config.toml
n_layer = 8
d_expert = 544
norm_eps = 1e-06
optimizer = "muon_variant"
batch_tokens = 131072
train_tokens = 616400000
dataset = "wikipedia_en"
Below are experts of layer 4 (counted from 0) of a mixture-of-experts language model. Rows are named router (the router's row for the expert), up (a neuron's input weights, with its number) and show model dimensions 0-191. Each number is 128 + 32 x the weight over its row's rms, rounded and kept within 0 to 255. Numbers have three digits each.
After each expert's rows: "mostly gets" lists some tokens that are sent to it at least half of the time; "gets" lists some tokens that make up at least twice as much of what it gets as of all text. This comes from a sample of Wikipedia text that the model never trained on. Tokens count by the router's weight.

# expert 43
router:153100112012180066145161061222152175127112192073122100119127095143175140139113127096166123100145114069093088135122110106117128120120166133101177134181123154098119124116171086139172080083126173095177093148122145107202142111147086150103143142159121067098096156140091113122158120118133146098141116124127120154142132174124197132112117189116153153107086127173134134069131144105171067107083166140147141146137104120085143077113134048140072095106105109120172118132108099156125120147126121153117095140152156095167157148117114126125116174125117137120075160141147125117086041138119145205
up0:103130089084095111074142124145112140110166112128109126149139115166142111067146117124088115114125139113170103085121126132130170109098156062152131169132099192155095142074170090177111198118165176144138177120138195134127092147138123081104078122160103133134137069072166148083105135196149150158152115112169118184058126131109110103091111161107107112124166087101042148100161165130142155113177107105096131109069106142111195161153112120142098108146140044132079121089175115141121091186114104062154164134138140167122095126171129157128195136162155107162105140121163126115071151146151211142
mostly gets: " regarding", "including", " including", " promote", " develop"
gets: " of", " for", " in", " the", " on", " including"

# expert 17
router:153112087041187088165158078229169151158115213083142120111121115122170146156131132107181107122133135060098091149193141097100109170113142109129133105169131141098148097128151098148137072106147157103149108139150141140171126114142126165094161071168086091142079148129080104125119126143143132114103164163129122181158130165110142143148127167105141146094098125169140140080140162076145048113117187147159152146165101115064115101091104063130063112118138108121154091144099083149123151109129142103088089166143174094177150143108137149116099188114111130082121172147143124133081062162133137198
up2:098122074144081095096166132170181112054135079131110119189119110085096041180077125091155119130110070147184146121169084108062107139069114139088104119111141151139143119139051051136125061225147072170118097148127126105104158156129082115113109150082116103134144107111105123105128115087132106162089113125104138057119114142100106107140177131074159137062141102083133111184162111105136122140155130086098149157094161172123148133163161116126103113127129072085145126081139147136120132166132145082089113125124144151170153100145178072143081127142145136117126132135100097098064150074124166138
mostly gets: " rich", " entire", " simple", " strong", ")},", "′"
gets: " the", "202", "′", " new", "The", " a"

# expert 23
router:110189140105106150110181144136092102139180121147105106106133064123127160187104122122152132106083156112100151063159157111123090210120151125134141099061151134133148107102124180104154124172173083150135097114091123171163145131091115201155181147179077142092151126092166059086108130172112112143133143122072078140114111152112144149135187109125143164116132074136161110116195147098121061089159131101109163058135133129085147150185148100176067067079126119094146134118194151142143116082174081151125104142169101159116126113188106084115103132117079089129104091168151117167106114125097151172
up0:144154110174118067072113123157070131127133173123153130112079110092148128080072144105130084164075126107107077101151172108132121070159086116100168149139179121080069081110136144077114126106176171212107092118103139156093132112140117175172149105051115149186168096141041127173148120129111129131101117119104171177128109108092097087157162125135170125139178130118141107121129046102080160105145119100135148167126112130115074139112077114149125110095138051127122126208140131130097085169119130095141097161147101120157137153116161132155090099161071115086124116091108194115130132116119193171
mostly gets: "\".", ".\"", "'.", ".", ").", " Ele"
gets: ".", ").", "\".", ".\"", " but", ";"

# expert 34
router:134121116031197081176129090220156126165134196088138101141141082116198146153142155089170143120156135076089097123151129032108143151118159159090140092138147108098154102094145085118171150087125109098156095162115146125192100112141107180114150152164085086111111152147073102084158125147116146102138127141102115147113144172115225139109109139152142159135091104160168137081132149102156087111107149152143161148166115104078129074099112048113062112109116127107169115147114133167152082124141151146107123159127141105156164153127145123128124188152103146124058152132138104152108074119087151181
up2:095149118129154076150086126160133138142161112140002147176083139130126084060142120125134131091139136128161165132150068139135136108093152137142145099000235140130105115103129124114123121100128107095120127075117160094145094094115124126129098054092129145140090110134114082105164118093065162157124121114129184112106177126106142122130056104101036116124154113141146090124108097102116088123134136142091172067120101118105143127123095095125177138151110115152117065184122174102134037133164120120112167142140065161110134127152133135148146118109152121121081117161136123094113174135126077112
mostly gets: " This", " that", " which", " who", " Swing", " this"
gets: " that", " which", " who", " it", " this", " This"

# expert 39
router:177100090025210060162181057239132164133118208072128098123147098137182147140130096105172126111140111071083082145149136089105122134124156124106162121165126122094137106128136083128173087099127160093169114148117136122174148123148094169089128116165120098120097159134103119129154126133136109105128119128126106161132124199141189151123113156119139147138095127196146134088143143107169080091075159152136133143151107110083128067102137047130057122116103125118173112160121080156149116122119137145113108146161162102166166148131132137140120184126110151107085164132150130108103046137123150183
up0:105111129082096179121081141110068110154178146182067171071149166152113112069138135182146173158165124122094124153171076161089214147095137106123167145159070110184140082242144165106140094123151128121118084144137092147083101149086152138158124145147142118148093106135148111108097170140195124187182104096122122137155133128127083139144107108150121083126170201146145097159167155114114112120117118097091125165111095135080175114149129135077052143113105131088111179114103149114130172165132161140136142098087164100137148145112101078154094130084113145071121114153132166126123156111206136145
mostly gets: " suffered", " wrote", " won", " providing", " create", " write"
gets: " and", " |", "|", " had", ";", " won"

# expert 8
router:057103137119057187139081075099137169150128111164214097079090108113114144146192119150115141187117156173118176147158120118091105109160121081097096170106139164130096074126089135091105164161115158134063097083142109133084168152167112115159137131088110115101175126188150126129085082155132159169121126122076170114128158103126099151225115127148127150107158155140143128135061130178082081143190155104138103094124132134132149185145100120125120139124156127150123176186185101102168090089181158081168107132116105110141090067105103147154158126142126098118139122112130125141141209145094178122
up2:122158115141147130107064080122090105102123133117156160118076121141159144169130086166124100121121151119124123133148107136190122147149059194122135148055135164097120118163137102132099048087076148089115138158130122139173177122137126137060152126083118098104080141136092137131044101127224075121123093134087157162157095125130093086111114137075099124148113136166126095113108156167106114116102136076145136065131158123173090150136123197144097084102096135170137154175105130102129123112128082080089148124117176093111100122054090124086134146065180113168117208136186111147099147089188147134
mostly gets: " century", "9", "8", "olithic"
gets: "0", "4", "6", "9", "8", "5"

# expert 21
router:126127166134148212101111181082177091170188143117097084133128120124126130151146096160099126178081167158133198080074130072163110107146114126117114116146108158144145148063146167162129150130127056125096075101125137118064117095121161087146169162090111156136149089165117162096141148153105054128138140132086150140167094152147134051082142029129159113126119087145087105124088144183139133149182172070110152150105163159114092136195128117139144167164144187114100125119127134143148125169154135099154108120095088093109109148152140121117107145133100074130138108085107107129143218107107085067
up2:096107034103143092152110120065093150089190124097166113139121120045148105109156139086059156139129144126127141061138089048134152136132085126144110106135142171179129118102170099080113082142097142076134140087114148091123107134143124142145166141110151143193154080175101124122091132128135128125139068138141155129122136127162166121133167109123156116126140135058186140095110117119118112162208129101100113159091118069173112134122235092128128164126137157140186175098090092170133109098164171164144129166121130139121158191116096116191074136063152086152159147159089135135099125105102104095
mostly gets: " |\n", "|---|---|---|---|---|---|\n", "|---|---|---|---|---|\n", "|---|---|---|---|\n", "|---|---|---|\n", "|---|---|\n"
gets: " |\n", "\n", "|---|---|---|---|---|---|\n", "|---|---|---|---|\n", "|---|---|---|---|---|\n", "|---|---|---|\n"

# expert 3
router:173096084027212051162187061242132160128109206076130093121146096136179151142136093105170125109130110058083080150160133091105125134122156123111162122163130115090138113126132081131171095104125145087164118142111137126171140130144097158086121115168127099122101160126101114140148126135136108108122121115134104155128116195147185157118120149117132150137094133198143135083145144115171089093075162154132135141148107101087138068098139052139063122119099128124171112164123075155146109121109134151112113142167163102167164148133132141145119184128110155108088166133156130107111045135129149180
up2:139093045165171187143146156104075097155108077143165153099156109137133092154134171167159115151157114097209135145113131093149240155118116141176084109167087120099097137104143147114136131125106140135109133176177155124084141102101144143156096090158142134151094144173172127134115097136127120114099121163181133131139100150185132099093071130117161096156159122155070172165059108167113158106124130093124137155104173124174073128141145130083148143157115089117104121148136062116092104107156111181125134040095106125115120124044105106109122088143081100143156084170039126158093169138128169118
mostly gets: "iday", " rescued", " gets", " claiming"
gets: " |", " and", " the", ";", " was", " be"

# expert 33
router:133091137119080183151150154076134157180105110141085106125100151206150107144145119118106112134138165092152100066093139196144116121096122160075114084169056116100100181120157129118117149115130084173081111079137140131137175143096157068188140173148157139116125098164114133079117112145118136109098183186104110146158133106121092096111128128124124137138156138083180083118136143096154105164077158123088131174135129150150101169094106140114132090054167199138166107108064182155103158096146132115150110158063134168188122202089104124065133144144094114187154068093115134163121146129163112183
up0:128178116157143131139118180167125087087104180145111120101139141161128092141134120092085094113100068134084143135074130150170117134064159092176158129141183114140138087155139151116109106161144135162150175154109192119169098179157125161097109179120082138151171103102126108082133172123079114136131165117160092167115031144168087076145110153105065156156127189150069178111099156159187139120202091114123180131099151149103106154071202146104148107143109107131106144119065147096131108078129141096169084158140123143097118184132149189135137047067103115116120157154140119143147133128136115095
mostly gets: "/A", "775", " brand", " Progressive", " Fu"
gets: "===", " of", "en", " in", "le", " on"

# expert 36
router:108122114060169108120094101126123167163123126124157132190143147165129114156076112116131153087099128159130143100073214148144140127179104165090120144112110097101178165107153112188065182161143124145147198074117111139147084081115096090181123145131122117125060135100111147109118165143146124103074148110141214123133135115116067122156178094088134096086103111106150106083168167153160097167108109130110172204151104092104113135149104117159073099135122181109142149116149137114156145102189120074088140094139108093135091084137117217177167150144134130129094141153142150173093155073081102178
up13:143158103095122081092094171142117103132133122108157117125124130132173148093121150093205086141130137121141121062127128167127124078105084042108122126154093177130127081064125133141126126123135114140118090101194161025147099122152161134068139137101150163151145108089079077056110171179097148145053088168141142118125128110122093085099096067132047128160136135153114111172167172168105124151180150129174123145068110126104120167158140098079106118114095143121128105131112139107127136130165147114072186138123142087212142135108134146187150124162179103113098142161179178158100155108081147127
mostly gets: " her", " his", " their", " its", "°N", " His"
gets: " his", "'s", " a", " her", " their", " he"

# expert 0
router:139175150123102105067158104175132132149123177120184158117067181059144119162111153139155092110170089141157101105143095141142138107139144172118181132147114093134212163108147115179092111097198149112128130168081169098103093068105123090166158142120117128120059120184079100120116097147114145194144066105132088070111177127103155143069151096160146119091108116116124126151096125135118096107123107057123066167106115130138050056155148138147159052123129143116140110083153177184180167135129137151116137107163079159147130107109176115083142129135114134116137120135119082170100133160129061150
up2:109125121167120055052123114125150064127110136202157148129109110119165136154113156221122068177149111132145136136109074131173134140127123136094117140150163117155135159146133148130151091085137166098082059195143140135112166199158090120130153188120157184191160179092101150173095147170135118092114086162129123209148096141167187106155117146115147113152105183107130124123093153139159106095106109112143063127132124111111100146154153133133075110129175116056138203139154144103103169114107156122131124121098114082118175163062165150104109142107104139111154155147149213145115070137099109125
mostly gets: " some", " most", " all", " many", " these", " several"
gets: " of", " two", " other", " all", " more", " three"

# expert 38
router:161101107034207063155173062208162148144102218067112114111150111125175146133125114098166124109138134076085084135152134077099110125111155129106164125167131120103121075105151097143166079088126157103149110146133142124181124116140097180104142121168116081111106172164100119103162125126134127098133138136111112154140123180124182148162112154122142142123074121192146114067131149112178079108083170155139150146147120111075134071103125042105057087100124131103164116158117082167146140125119133125115103160146145090153162171137134131138110181138086133103089140132149128121086053152111151193
up0:107135129162177144191091087123115094116093152109168139110122174114158118151081162086144170132117145138077129120083193157122076078146098125166164125098118165138146097113163117066126091146182144151128127156144111080157115160133128140147128170098115164128185089124101160193159199154143137157129129130079140136141093120155095148169144105162106098147112164101116154122097071145093107134147113127155113146147115180123114179145149132097142184114157116150154115166230100133147157132145069172122201104097045061132114113122142071147123124090080113127140146172105198130035175155076156140
mostly gets: ",\"", "\",", "},", "\"),"
gets: ",", "),", "\",", "199", ",\"", "197"

# expert 19
router:075116165203103153134125130154169160082101068155132136073112103117123149167097137125110128168119161157169157156162090130102100101144104158134109130108080124125137096201126127125108064195154167141063094124175102155160158129160107072199162114108159207133107124088176157199105123150110141178119153125083078127078133128126105113138177115097087139122167097111145132170078121125064153161058126199157102130148134160151099132092150134173186137140161097158117126130067149053158109118157077089180117132129074140105054123090087123107099133125147133128130109096113112129150115160132098135
up0:188129159163121155093127114090159123176144097182130111158141140112116022147167121130072114141059149034136067164097135082121154145073129110143139116118124097164147146145088155126070160115161127165141083119095142156130083111059129095104197110093192189121137139065127128085134099070159060129125101117140109143098092130096102139073111127114155129145109151168088131221100128175148090132145168100110114175093077164132077121133166118129152113144185101127121125122112107082128146108119113112148139155171114135103082093132147146156098109170180096095137152155167145079111143073137102132
mostly gets: " km", " years", " days", "″W", " months", "″E"
gets: " years", "%", " m", " km", " season", " time"

# expert 13
router:176141123067142113135171091161172151123105191065140143115193098098159131142140146082119128093132159048104106139095136095100117064100174141124157119187103138064139126121170075165095101082126182111122153173100176134181155117155093159124181125134084122120126133153161128119150111099133108116123137117141191139138137157125160107170096155125158183110111120187155165074110155091182079065115175116191143122153090109086106148115142077122059108121115113128179113157096069127123125157104107101122132132105166135138118134075139148120119160108116053123117100061182095158132072157158181182
up0:147119119161156079083116162122093155122130148157118176132115068107134095103091108164193149143135134098141113133118137136113121107097136093154139162149145087211172074137164073106140182173110099120149119111086016119135115150134113099147073115090093174130087142060166110110139106143156129168165154129137112061115173181101166122135142170173140090129104128155116111173114159122079115156125100174131001139137108130112136132109143117072127114113142103113128149154159092122167140132103101108127075118167112133101125191137093144112159120128143144200149188161200134078101104191086167151
mostly gets: "first", " ser", "second"
gets: ",", " |", " –", ";", "),", " first"